python train.py --n_layer=8 --d_model=384 --n_experts=20 --experts_per_token=2 --d_expert=352 --d_shared_expert=0 --activation="swiglu" --moe_layers=[2, 3, 4, 5, 6, 7] --router_score="softmax" --normalize_top_k=true --routed_scale=1.41 --balance_loss=0.0139 --balance_bias=false --router_cosine_scale=20.0 --init_std_router=0.0157 --lr_router=0.000533 --vocab_size=50257 --norm="layernorm" --norm_eps=1e-05 --tie_embeddings=false --optimizer="muon_variant" --lr=0.0117 --beta1=0.9 --grad_clip=0.5 --batch_tokens=[32768, 65536, 131072, 262144] --seq_len=256 --train_tokens=315200000 --steps=2700 --dataset="wikipedia_en"
Below are experts of layer 4 (counted from 0) of a mixture-of-experts language model. Rows are named router (the router's row for the expert), gate (a neuron's input weights, with its number), up (a neuron's input weights, with its number), down (a neuron's output weights, with its number) and show model dimensions 256-383. Each number is 128 + 32 x the weight over its row's rms, rounded and kept within 0 to 255.
Before each expert's rows: "comes before" lists some tokens at least twice as common just after its tokens as in all text; "gets" lists some tokens that make up at least twice as much of what it gets as of all text. This comes from a sample of Wikipedia text that the model never trained on. Tokens count by the router's weight.

# expert 19
comes before: " the", " a", " be", " an", " not", ":"
gets: " of", " to", " was", " is", " were", " are"
router [175 173 139  94 122 141 135 150 125  92 131 169 142 150 158 116 134 186 139 133 127  71 150 147  98 144 151 170 123 110 142 123 211 118 101 143 131  64 151 191 139  99 140 108 111 150 126 133 171  52  48  70 150 113 137 137 136 164 114  37 146 136 121 155  76 124 125 131  61  58 124  97 142 132 104 106 110 118 130 143 164 100 111 125  98 173 176 104 163 137 134 126 102 170  65 178 117 149 139 117 107 181 155 132 135 144 116 164 118 184  80 200 162 115  87  89 113 124 118 148  93 158 116 112  96 123 144  85]
gate17 [161 140 108 158 120 124 142 142 169 126 128 142  14  98 130 136 128 183 158 124 160 172 138 101 145 137 154 140 127 116 129 157 164 174 108 189 143 120 150 130  96 134 107 166 128 155 127 165 139 149 131  57 148  84 191 109 171 119 115 144 162 105  99  94 126 125  20 116  55 215  87 175  94 128 167 156 154  90 135 172 100  70 124 139  96 150 141 133 158 120  51 113  93 163 174 115 121 111 149 210 134  91 117 148 168 180 124 134 113 109 143 102 109 139 156 151 184 164 107 112 131 142  97 166 190 127 134 162]
up17 [161 114  84  70 142 116 126 143 100  69 147 153 172  97 136 127 102 120 145 191 142 115 177 134 138 112 136 120 125 158 128 130 136  98 131 138 149  99 151 116 109 173 110 128 106 132 136 141  91 113 147 144 106 161 169 155  76 177 143 136 115 106 155 111 155 145 122 126 186 122 147 149 150 124 109 102 172 172  94 148  98 140 174  81 135  73 117 114 158  64 193 149 168 123 158 160 129  75 125 115 124 110 122 140 153 154 167 129 110  34 153 169 127 130 137 142 102 109 110 167 106 145 114 135 140 187  99 123]
down17 [110 119 189 150 110 111 136  97 120 131 121 131 120  51  78 175 104  83 130 122 156 154  69 103 115 135 129 115 110 107  98 106 125 103 130 135 167 110 153 158 100 148  82 111 141 130 166 129  86 173  96 109 143 113 170 173  68  91 179 150 146 111  70 130 117 134 128 105 153 154 218 167 141  89  88 143 146  42 109 135 175 111 130 129 155 103  60 161 179 134 103  96 134 124 176 142 119  88 136 104 141 167  93 140 103 121 103 184 122  88 121 128 111 138 200 149 138 148 151 151 116 138 131 118  65 171 181  82]
gate18 [148 117 154  91 154 111 159 113 113 109 130 175 114  82  41 135 186 122 101 145  34 117 191 156 152 152 127 162  88 118  64 211 150 121  97 210 134 107 140  49 135  52 165 174 114 114 133 156 101 197 126 127  90 157 169 172 114 189 179 109  92 121 139 189  80 130 119 194  89 131 116 130 111 117  93 122 160 118  72 141 148 175  66  96  96 167 179 143 165 144 119 138 130 104 141 177 155 144  93 123 163 103 147 143  81 103 133 149 157  93 134 146 114 163  97 137 146  86  87 122 174 146 114 138  90 122 109 169]
up18 [ 73 141 157 128 168 169 147 172 112 123  93 105 157 114  63 153 101  92 121 149 110 163  50 128 171 161 109  76 122 139 134 104 105 152  93 168 126 114  98 108 144 131 122 136 141 168 163 147 130  98 140  77  72 152 136 152 104 154 112 107  74 149 126 136 165 126 189 114 159 119 152 147 168 134 104 144 180 188 137  83 112 144  72 112 129 150 182 130 128 145 121  86  92 134 131 110 103 112 127 100 132 121 109  49 143  83 149  72 151 125 101 182 128 103 135 138  93 138 108 105 135 140 143  91 166 104 103 151]
down18 [125 126 140  83  95 138 130 187 176 131 116 168 155 165  46 108  72 138 125 170 110 163 127 195 156 201 111 106 110 123 142  86  95 120 155 173  91  56 105 143 129  75 109 166 102 134 113  98  88 110 101 148 192 169 119 161  83 121  87 125 120 198 117  98 166 137 158  85 141 165 126  93 130 139 107  80 105 156 118  91 100  71 159 125 129  93  69 104  65 123 106 132 143  54  75 142 166 158 103 111  83 185  96 129 112 197 166 146 124 113 160 109 128 192  75  79 161 106 140  82 108 125 133 113 118 118  98  96]
gate19 [161 126 129 135 148 107 161 133 128  82  96 107  88 137 167 132 126 113  69 134  41 137 119 186 119 118 136 123 144 140 108 132 140 131 114 102 198 181 152 161 142 124 131 102 133 133  98 165  78 107  74 117  92 148 162 109 154 157 179 131 178 161 142  96 102 115 139 164 138  87 171 158 108  77 125  80  94 120 148 116 139 123 142 117 108 139  54 158  38  91 106 110 193 139 152 106  98 118 109 114 197 128 152 123 101 179 144 149 143 206 115 136 158 139 148 201 119 151 133 124 196  83 126 131 110  83 113  99]
up19 [192 115 151 176 101  51 110  90 134 188 141 152 106  94  98 147 133 139 105 161 157 177 114 105 134 167 189 158 122 102 138  85 158 131 112 179 110  78 121 115 136 102 130  97 145 107 152 139 121 110 153 106 116 106 125  84 156 182 125  96 109 124 120 142  96  69 146  91 164 121  41 129 138 150 137 187 100 122  81 162 152  96 185 159  95 148 156 126 135  90 189 105 101  74 187 102 107 150 112  80  72  40 114  90 160 141 108 126 155 144 171  77 100 154 121 153  75 131 110 110  98 151 121 137 118 135 151 104]
down19 [156 183  88 143  83  96 116 131  92 149 161 131 104 169 155 130 135  71 144 142 175 167  82  89 109 111 162 141 141 119 123 156 143 136  99  69  99  98 132 100 156 194 122 138 114 151 144 104 139 116  92 109 132 109 172 129 161 103 102 176 125 153 126 181 167 121 117  97 115 129  93  73 101 107 128 144 106  98 120 101 131 177 105 139 154 141 134  77  94 128 137 141 109 141 113 183 184 157  60 117  99 131  97 137 102 106 165 118 136  87 161 123  71  99 123  97 108 127 154  84 112 121 145 126  80 107 141 100]
gate20 [111 135 176 136 141 132 131 146 150 157 133 145 118 126  69 137 144 166 151 108  86 127 162 116 120  94  84 122 176 154 114 134 147  88 157  61 150 182 110 133 147  94 114 174 165 174  88 100 160 203 148 116  94 100 135 158 106 135 127 178 120 145 115 114  88 106 130  67 153 154 126 109  72 121 163 159 115 112 111 120 144 133 166 167 115 186 111 102  99 141 136  43 102  79 117  85 122 128 113 125 133 111 126  93 144 169 141 142 118 150 146 129 151 168 121 159  98 108 150  81 137 180 121 165 128 137 170 101]
up20 [ 96 124 162  88 122 154 176 149 115 127 130  93  74 164 124 150 150 116 156 119 118 153 121 135  96 132 113 134  43  92  96 117  61 141 177  82 157 170 136 116 141 153 131 163 120 129 187 159 169 165 136 139  66 179 169 154 109 130 149 199 124 136 154 111 138 112 118 178 124 118 129 111 133 100 148 145 201  80 136 166 151 113  93 137 119 131 113 114 143 109 122 106 137 110 142 114 145 186 116 124 135 113 168 106 131 158 128 142 160  63 162 142 144  81 133 133 151  77 107 127 183 132 157 166  95 161 110 114]
down20 [128  71 136  98 134 139 111  87  92 181 128 138 101 126  81 106 154  99 182  84 171 114  86 131 130  90 101 122 136 116 106 144 133  95 142 163 125 137  96  62  87  88  90 136 149 123 124 106 106 143 148 195 156 119 115  88 125  93  89 107 150 114 179 111 122 127 184 109  99 140 152 158 157 133 172 126 126  95 193 150 161  99 174 139  76 135 115 103  91  84  89 132 156 131 142 130  79 142 172 162  90  89 130 110 131 150  66 134 129 117 147 101 136  98 183 174  89  77 151 152 130 111 135 149 103 157 126 155]
gate21 [176 104 120 129 194 146 130 152 147  93 122  57 193  65 156 147 155 117 127 146 139 189 146 176 112 153 120 123 116 196  92 164 140 113 124 135 144 102 132 106 109 153 141 101 145 228 154 121  82 137 161 101 103 143 135 120 107 130 137 151 107 117 187 119 143 103  92  96 121 130 144 100 126 107  96 116  90  87 120 135 146 134 129 114  76 129  93 118 114 130 191 123  83 163  72 154 115 145  91 154 145 118 149 119  98 119  32 126 147 178 170 102 183 119 148 167 147 159 174 122 118 212 129 159 127  96  79 104]
up21 [ 88 149 108 140 148 152 118 154 143 140 174  84 126 119 124 121 106 163 128  94 157 119 135 100 127 178  61 154 131 151 117 133 130  73 178 175  80 131 104 149 171 172 108 196 126 147 103 165 107 109  86  55 139 199 164 130  86 151 126 131 173 142 123 153 148  97 140 164 159  64 105 133 136  62 134 140 145 133 131 160 146 131  99  83  87 131 121 127 163 140  84 115 113 141 147 142 201 148 120 176  73 148 152 108  94  86 159 117 141 129 112 128  83 150 122  99  98 131 123 135 164 108 129 120 115 142 109 108]
down21 [116 123 120 142 131 154 137 104 170 120 106 148 104 149   3  90 124 160 145 167 125 107 120 124 141 100  83 115 141 173 167 116 156 110 117 135 142 135  93 143 104 126 145 110 156  72 163 122  84 118 146 177  65 159 181 183 116 126 102 126  94 122  83 130 138 111 198 150 137  95 139  86 142 124  87 125 106 127 135 163 164 143 147 136 135 169 164 155 128 126 141 173 121 169 131  90  96 167  85 138 104 150 138 225  81 187 122  74 175 100 144 108 202 121 134 161 141 170 131  43  84 134  86 118 154 136 146 161]

# expert 12
comes before: " the", " ", " a", " his", " this", " their"
gets: " in", " for", " at", " on", " from", " to"
router [134 165 161 114 103  97 123 140  89 114 161 125 106 163 185 144 102  88 168 141 149  88  13  64 154 127 120 168 137 128  78 164 228 120 124 121 105  74 110 124  90 160 126  92  99 126  94 146 120 152 163  89 116 126 123 120 179 144 145 118  88 141 129 154 181 102 154  88  94  36 100 116 118 129 158  44 102  79 125 164 137 149 162 144 121  98 154 154 183 103  99  94 117 163 100  65  79 138  81 148 136 199 119 168  79 100 129 142 114 188 155  77 173 128  77  39  95 155 108 133 180 168 162 136  88 122 145 203]
gate17 [ 53  90 166 175 124 173 199  95 116 151 160  77 141 160  69  88 138 154  75 108 103 105 110 139 156 146 125 158 147 166 159 109 208  71  92 190 130 180 139 119 161 138 113 124  21 105 144 178 140 125 179 170 167  70 187 142 153 127  83 144  81 110 132 137 174 121 151 120 140 137 121 165 110 145  75 152 144 156 182 132 130 119 177  81 193  90 177 130  43 168 195 165  97 133 155  80 128 145 150 201 154 148  82 134 150  70 173 118 135 112 153  97 146 120  92 106  94 141 131  81  77 138 118 129 184 223 176  57]
up17 [ 77 172  78 123 125 148 144 113 133  82 127 139 170 111 121  84 167  53 156 113 114 199 130 112  36 130 138 169 132  71 166  77 176 148 143  91 171  57 154 170 181 133  88 150 165 177  83 156 107 136  79 162  97 148 133 181 102  89 117 131  90 115 130  99 192 118 126  59 128 116 157 113  88 142 111 148 125 129 146 128  62 107 141 153 132 106 110 181 131 190 174 105 161 128 161 202 149 145 113 133 116  98 123 134  94 167 115 133  93 112  93 115 124 135 111 137 144 169 135 156 127  94 132 114 142  83 128 170]
down17 [167 122  64 123 131 113 169 171  89 143 141 110 193 164 127 135  98  64 140 152 157  99 180  95 155 154 169  98 155 107 112 142  80 155 139 101 170  60  92 174 130 108 132 150 157 103 162 166 131 139 119  46 157 160  89 114 119 110 154 122 113  79 162 138 141  86 109 145 140 167 139 135 138 129  86 104 162 117  80 137 129  75 117 191 163 163 116 176 154  84 169  64 140 106 142 151 127  78 115  52 176 147 108  97  93 181  85 187 126  74 110  94 150 121 122  92 148 117 129 135  87  99 159 149 156  94 142 136]
gate18 [147 147 161 131 121 129 123 171  96 139 114  87 117 109 185 131 130  92 166 120  92 141  74 141  70 123  96 160 146 165 135 105 133 128 161  55  93  81 119 163  88 158 158 206 101 143 162 127 120 110  89 124 124 131 137 115  70 109 129 153 133 142 110 127  96 160 111 151 147  92 137 114 125 127 151 130  76 114 161  96 131 123 140 171  99 201 149 154 139 161 126 164 128 143 112 119 153 148 189 134 143 111 191 136 116 122  79 174 195 179 160 140  72 126 143  75 122  84 106 140  93 125 145 174 121 214 189 138]
up18 [138 116 116 165 172 145 131  79  94  89 113 118 135  88 133 137 124 130 143 173 136  95 154 146 158 168 178  56 150 217 105 118  76 127 145 202 120  88 119 132 141 121 104 167 100 154 142 158 119 105 149 114 123 153 122 129 132 109 133 108 110 123 118 126 121 124 109 176 161  93 126  89 140 150 119 151 129 154 136 147 144 135 132  96 131 117 137  93 133 167  70 114 122 149 124  91 101 125 147 182  92 108 130 122 145 201 132 167 104 160  93 150 135 114  96 115 131 101 125 211 197 113 140 118 145 157 123  95]
down18 [105 137 116 108 142 191 161 169 192 139 151  74 111 114 146 110 114 120 146 183 165 121 144 159 142 131  56 104  72  56 164 192 108 142 187 185 143 146 154  61 178 104 161  65 145  91 125  99 220 142 160 135 157  96 111 139 115 105 150  70 106 127 152 102 124 134  95 194 185 190  75 145 117 101 139 140 129 122 126 170 122 162  89  96 155 156 140 117 131 139 119 171  74 131 114 159 146 127 146 110  88  97 158 109 147 111 103 144 156 102 185 152 157 101 210 191 155 125 141 119  85 151 125 116 142 117 149 136]
gate19 [131 149 139 106  77 159 129 160 160 168 101 139 106  63 144 150  59 176 188 126 155 152  92 135 166 172 123 133 170 140 197 115 118 147 146 192 110 149 106 146 161 102 126 107 107 112 158 159 101 131 127  67 117 144 211 103 103 103 170 126 133  46 148  78 149 179 160  91 153 115  93 107 134  86 137 122  92  75 162  93  74 105  91 105 112 150  74 158 103 111 145 107 162 154 126 114 108  98 117 125 156 153 133 152 100 155 104 124 150 103 151 169 145 161 145 142 151  70 108 146 137 134 106 134  52  92 122 149]
up19 [135 107 149  66 209 132  78  96 138 159 133 179 112 121 158 146 179  84 136 120 166  83 125 106 111 136 111 106 114  69 144 112 139  82 140 120 107 113 138  42 161  95 117 108 139 182 100 147 140 115 133 125 140 106 122 126 111 153 107 110  71 112 158 173 109  67 164 102  79 118 110  96  88 122 125 233  82 209  64  92 127 180 148 102 129 148 102 106 123 177 101 143 124 149 130 127 110 146 159 120 156 156  99 157 166 140 110 128 112 178 184 107  93 190 128 145 162 164 148 107 161 142 141 180  71 114 175 151]
down19 [162 161 134 127 175 140 132 128 137 107 122  79 136 187 166 107 120 133 131 143 188 146 152 104 118 106 110 226 147  77  87 148 120  85 100  57 112 128 101  81 142 189 175 180 119 130  84 138 144  57 152  80  58  83 108 114 122 153 129 133 139 131 108 128 127 154  83 163  94  79 134 135 140  90 113  98 136 175 127 127 145 106 121 156 189 133 125 143 170 132 161 143 124 126 111 128 138  85  92 169 137 150 183 131 103 131 157 113 117 170 235  81 162 197 147 139 122 103 113 151  77 169 134 141 147 125 139 139]
gate20 [187 121 126 193 106 168 165  99 145  66 113  85 143 159 100 104 142 171 176 165 179 117 130  64 124 110 159 174 158  94 145 103 111 132  66 160 135 135  88 193 111 121 156 102 131 142  92 114 115 214 134  90  98 164 150 141 109 116  85 100 136 105 154 108 109  91 119 142 177 100 107 130 116 120 142 106  76 165 128 125 153 155 103  87 175  85 149  84  66 100 137 163 142 146 126 163 162 118 127 117 139 116  75 128  98  77 156 157 127 145 125 153 137 130 106 162 100 132 181 105 114 153 149 148 127 132 147 160]
up20 [ 84 123 183 127 157 125 119 127  86 111 149 122 175 121 135  85 142 157 193  99  89 142 166  50 145 113 133 131 141 117 104 134 130 131  77 122  98 166 140 143  71 148 132  45 126  77 127 123 152 122 142 189  98 162  99  99 162 110 118 153 109 111 107  78  92 141 132  75 137  93 130 156 169 166 133 105 127 124 167 127 103 136 119  95 118 139 161 154  95 139  96 115 108 175 176  93 118 120 135 114 122  98 104 127  72 130 190 146 129 167 131  97 136 148 134 171 148 131 141 106 174 114 137 120 143  76 163 167]
down20 [109  85  92 171 130 108 146  79 113 145 124 155 146  88  88 141 164 126 163 106 152  91 108 167 150 116  68 131 104  78 170 133 161 169  61 198 141 163 142 113 142 112 114 119 106 123 132 141 170 105 199 126  99 141 111 107 158 129 110 200 136 109 135 121 122 125 213 141 108 137 169 118 147 160  92 113 105 142 174 130 183  92 116 146 138 113  76 118 129  93 161 104 142 117 139 145  90  94 101  52 157  56  63 122 153 127  85 142 140 146  83 146 131 170 163 107 159 167 142 154  83  73 153 140 132 121 138  99]
gate21 [129  86  82 152 104 119 171 128 142  57 173 177 125 150 108 160 162 191 140 136 137 171 167 148 176 109 157 151 165 123 155 160 110  79 145 208  86  88 148 134 135  76  91 193 131 115  94 150  96 177 101 146 223  99 185 119  86 173 107 120 124 146 129 175 118 159  97 144  73 108 115  62 104 118 130 130 115 124 154 142 145 105 151 142 115 116  88 159  81  35 138  72 136 153 121 148 162 151 118 157 138 175  88 108 133 139 153 149 151  91  43 142  94 157 141 113 198 153 123  83 112 110  79 107 120 137 143 126]
up21 [181 116  62 155 103 118 137  99 165 126 151 140  87 112 166 132 163 115  92 139 168 146  85  91 144  96  71 179 139 150 132 142 132 136  62 104 161 127 132 117 101 124  83 135 134 151 151 184 192  91 124 162 148 180 114 114 229 114 160 108 108 113 159  89 158  99 159 154 139 125 124 155 158 139  80 118  82 152 144  75 118 128 136  87 102  76 131 100 137 103 159 137 102  86  83 191 144 150  85  73 121 158 131 144 128  94 136 166 153 108 147 149 118  75 136 110  72 131  79  65  92 147  90  75 139 136 122  39]
down21 [ 66  70 125  69  72 142 121 141 162 146 185 105 138 122 129  76 150 184 163 122 110 162  92 135  84 140 115  94 163 211 187 120  94 109 108 107 150  68 149 168  92 123  85 104 103 164 144  87  72 152 184 179 164 147 128 143 184 149 146 159 137 102 150  54 169  85 110 105 167 164 128 121 215 143 162  98 111  98 155  93 115 111 178 119 100 132 135 172 140 135 145 200  99 184 135 151 132 144  94  80 129  95 121 131 117  62 120  36 106 166  72 157 182 133 179 150 159  40 142 214 106 132 142 109 115 104 123 106]

# expert 8
comes before: "-", "|", "=", "===", "==", " was"
gets: "\n", " |\n", ")\n", "\n\n", "–", "%"
router [105 122 107 155 115 156 128 132 162 113  83 150  65 151 108 115  96 115 107 105  97 177 110 171  95 177 135 100 159 124  48 132  90 130 127 145 141  45 177 160  92 109 125 125 163 193 155 198 131 158 114 102  89  82 110 164 159 111 112 113  65 133 137 173  81  95  92 130 132 134 141 112  89 119 177 121 166 109 129 120  94  87 124  75 165 145 131 198 128 167 137 112 136 122 174  83 100  92  91 169 113 136  90 194  96 173 120 115  94  94 112 116 166  99 162 142 137 159 153 154 126 125 130  98 167  98 135 127]
gate17 [115 157 146 131 178 110 202 128 117 135 128 130 156 136 162 133 113  76 121 155 135 154 147  73 112 132 144 116 172 112 125 132 133 140 111 136 134 138 123  66 145 193 157 100 108 104 158  81 125 182 115 127 156 120 114 128  61 178 129 166 156 149 137  86 125 165  88 126 151 127 132 120 132 117 190 150  88 111 155 121  96 102 116 113 136 123 114 170 159  79 141 176 131  86 121 117  76 155 101 132 145 109 115 164 120 110 157 114 134  63 100 147 147 182 198 183 150  69 148 163 170 150  78 108  93 117 144  69]
up17 [ 80 106 158 153 125 139 225 170 136 105  99 117  97 139  82  91 118 120 133 121 141 148 133 101 107  96 124  76 171  78  99  57 183 123 124 145 223 102  94 177 181 134 106 142 126 103 140 105 139 103 153 110 180  97 117 101 148 109 125 124 103 172 158 100 112 156 232  69 150  70 179 149 149 134 112 136 103  99  85 125 131 143 130 147 155 112 167 125 176 111 118 129 184 137 147 157  95 123 208 157 108 120 158 101 126 141  64 125 106 135 156 133 130  84  98 142 162 126 167 141 131  70 119 114 153 188 105 154]
down17 [147 172 116 129 123  99  83 191 167 124  92 144 145 105 130 169 139 127 120 194 139  60  63 113  86  59 124 151 105 112 143 135 133 176 123 148 119 129 138 121  89 148  87 151 132 144 116 130 194 105 143 118 179 172 132 109 122 145 132 106 113 144 149  72 129  93 140 161 182 184 144 163 102 135 171 131 210  93 149 124 114 107 222 162  75  93 168 111 103 166 187 119 108 101 132 109  73 127 123  97 115 126 144  95  91 143 119 201  66  78  57 145 132 125 192  92 138 130  64  98  94 163 136 200 154  94 149 201]
gate18 [181  69 117 117 141  85  95 132 106 135 117 107 114 102 178  92  76 160  95 124 121 166 133 107  91 137 140 129 171  93  77 132  89 127 193 149  75 130 159 133 127 142 147 131  73 103 190 219  99 133 148  89  57 137 143 115 153 159 129  69 121 159 105 111 123 134 134 104 184 115 121 166 110 113  73 149 115 143 166  81  95 165 127  85 106 192 148 147 102 174 118 142 151 157 123 136  99 172 122 133 177 150 132  65 181 157 126 102 101 145 157  56 105  75 135 169  83  96 144  93 110 153 192  79 113 180 122 157]
up18 [124  99  67 117  81 125 131 169 136 141 115 133 124 112 152 141 142 132 154 131 108 101  99 130 128 230 113 168 144 144 187 165 149  99 149  98  89 106 137 146  87 144  83 117 156  44 134 141  67 185 157 132 134 131 148 161 131  94 136 167 151  94 201 133  85 143 180 152  91 107 115 126 157 185 121 155 160 161  91 179 127 107 165 116 126 101 155 125  98 103 111  85 179 160 122 177 147 129 143  98 129 189 158 150 105 104 111 126 166 136 192 149 121 155 220  99 127 159 121 141 147  89 111 155 121 142 123 155]
down18 [ 74 104  91 102 115 163 157 111 160 172 158 177 100 121 118 147  78 115  39 197  93 120 215 126 123  71  98 127 178 114 173  60 108 107 108 149  99 129 138 130 122 122 145 145 127 131  77 121  94 182  55 139  63 171 141 126 153 158 131 113 137 130 139 170 132 104 148  76 148 110 170 167 115 115 129 104 127 162 122 141 161  96 106  93 112 139 140 140 105  87 101  95 161 112 129 128 156  81 179 119 117 149 120 165 166 154 149  72 144 151 152  88  33  85 139 138 111  80 126 164 133  91 138 163  99 113 144  68]
gate19 [ 91 131  97 141 164 151 114 121  67 178 142 139  91 134 115 136 156 101  99 105 135 104  81 126  73 128 128 161 124 173  84 111 108 102  89  66 133  77 102 120  97 192  75 117 126  99 117 111 125 104 164 133 133 146 153 179 146 133 149 118 149  69 125 157 103  91 123  93 138 124 134 163  80 102 137 117 157 128  95 185 123 134 150 163 183 133 176 139 129 141 138 126 137 150  91 163 115  90 143 114  99  80  89 133 184 133  70 128 103 101  84 158 190 144  37 138 135 112  72 198 130 128 146 137 125 181  89 146]
up19 [187  97 196 111 109 157 147 106 139 101  88 184 115  86  82 174  85  81  98 141 113  74  85 153 120 122  85  72 102 138 175 126 127 115 148 139 138 189 151 101 122 114 136 129 148 125 154  98 127 100 104  97 179 124 108 130 140 149 130 176 174  69 169  36 137 119 136 148 144 123 175 137 224 117 143  75  80 139 113  83 133 132 149 158 139 152 138 126 177 176 128 175 130 125 137 106 108 147 153 142 162  90  94 132  90  94 114 137 103  99 112 127 118 197  95 117 109 155 152 132  48 126 140 112 134 157 197 110]
down19 [143 172  80 110 141 125 113 113  82 154 192 153 107 141 118  97 140 221 106 155 111  51  68 161 108 143  85 187  89 102 117 120 100 124 132 100  98 154 127 142 139 132 141  76 146 117 136  97 117 203 148 117 118  91 108 156 128 143 125 133 130 141 147 143 137 148 193 131 144 107  94 172 183  82 126 132 126 122 191 160 129  87 119  66 154 130 109 151 114 148 189 162  77 176  90 105 141 154 147 136  68 164 127 175 120 119  93 141 144 187 124 123 139 161 124  88 180 150 140 174 117 109 104 116  96 105 126  70]
gate20 [140 191 120  92 109  98 100 170 142 152 164 132 152 117 140 194 107 131 118 154 132 136 155 100  93 141 170 157 148  90 115 104  87 118 156 160 108  68 176  87 193 111 142 148 105 109  92 105 140  85 121 133 122 126 113  87 163 123 125 127 118 128 153  89 196 137 119 118 137 160 200 146 144 116 143  81  81 139 123 136 146 164 135 136 131 153 137 114 173 177  95 149 158 135  90  56  64 103 128 111 154  99 179  81  98  76 146  98 140 188 129 170  84 122 158 162 134  62 162  51 177  88 137 171 135 157 176  85]
up20 [108 134 141 142  96 153 114 139 121 124  67 160 131 148 109 159 135  88 123 131 128  79 109 185 136  75 102  97 111 113 186 115 169 140  73 113 111 116 173 129 132 102 100 141  96 140 144  75  85 127 137 151 124 135 198 106 112 105 112  99 153 114 126 162 111 114  97 103 133  98 124 131 131  58 167 129  97  79  97 116 142  90  77 164 184 136 138 134 133 131 165 154 157 100 128 118 133 115  92 153 145 199  70 108 107 162 143 138  98 132 170  73 174 140 131 166 110 118 152  76 100 106 117 178 123 157 140 138]
down20 [212 146 148 121 175 126 112 134 129  66 105 158 106  70 219 175 180 154 115 195 139  84 174 165  73 142  54 127 143  88 141  72 148 119 176 108 117 133 111 125  97 146 114 160 144  83  90 101 109 107 154 141  85 119 142  67 136 170 182 122 167 147 154 123 168 101 138 112 109 133 130 126 100 130 126 175 136  98 192  71 139 156 199 157 189 125 123 169 142 105 116 111 130 136 137  84 101 181 146 132 143  84 139 133 125 141 113 150 130 184 141 137 199 109 149 124  60 169  88 146 115 124 130 192 135  80  90 104]
gate21 [111  64 115  95  90 183 133 126 129 143 138 161  71 108 139 134 200 169  92 152 164 138 151 136 167 156 167  74  38 133 127 141 135 105 139 149  88  95 147 128 105  92  93 128 108 114 138 170 152 119 181  97  87 135 142 128 139 179 138  90 137 110  69 131 134 100  80 126 127 105 128 111 162 176 134  88 109 129 114 132 160  94 133 126  68 110 145 136 102 130  79 126 126 113 152 177 154 143 126 233 141 142  47 174 187 118 166 145 123 168 124 131 158 164 120 164 160  77 104 159  64  96 146 103 111 117 150 132]
up21 [114 124 154 107 144 198 129 141 140 163 150 143  89  77 105 129  57 171  82 123 134 163  88 100 167 118 168 177 110  58 100 141 110 126 112 119 198  77 126 118 110  90  89 136  93 138 197 109 128  95 113 139 121 131 149  91 139 148 127 138 152 151 165  57 147  98 158  78  93 151 127  64 120 141 151 160 128 102 159 207 140  83  73 109 165 147 102 124 155 136  99  79 158 152 149 131 122  77 119 166 112 106 132 103 218 149 165 138 100 118 158 147 155  79 149 193 115 141  94 117 131 146 115 119 148 127 122 127]
down21 [ 94  49 126 124  75 159 141 153 156 140 137 122 163 115 169  73 102 148 155 106 131 133 129  67 157  97 125  82 123 101 111 153 101 173 108 105 136 145 205 134 138 123  64  65  94 103 154 134 120 168 129 119 181 142 172 122 164 113 136 177 102 155 129 170 139 110 106 163  86 135 105 134 140 101 115 150 150 128 168 111 121 164 215 173 125 174 139 177 116 189 122  96 105 129 116 122 140 132 125  48 137 105 128 152 186 154 147 155 151 148 114 170 121 117  55 131 145 166 142  65 167 122  69 182  83 113  80 108]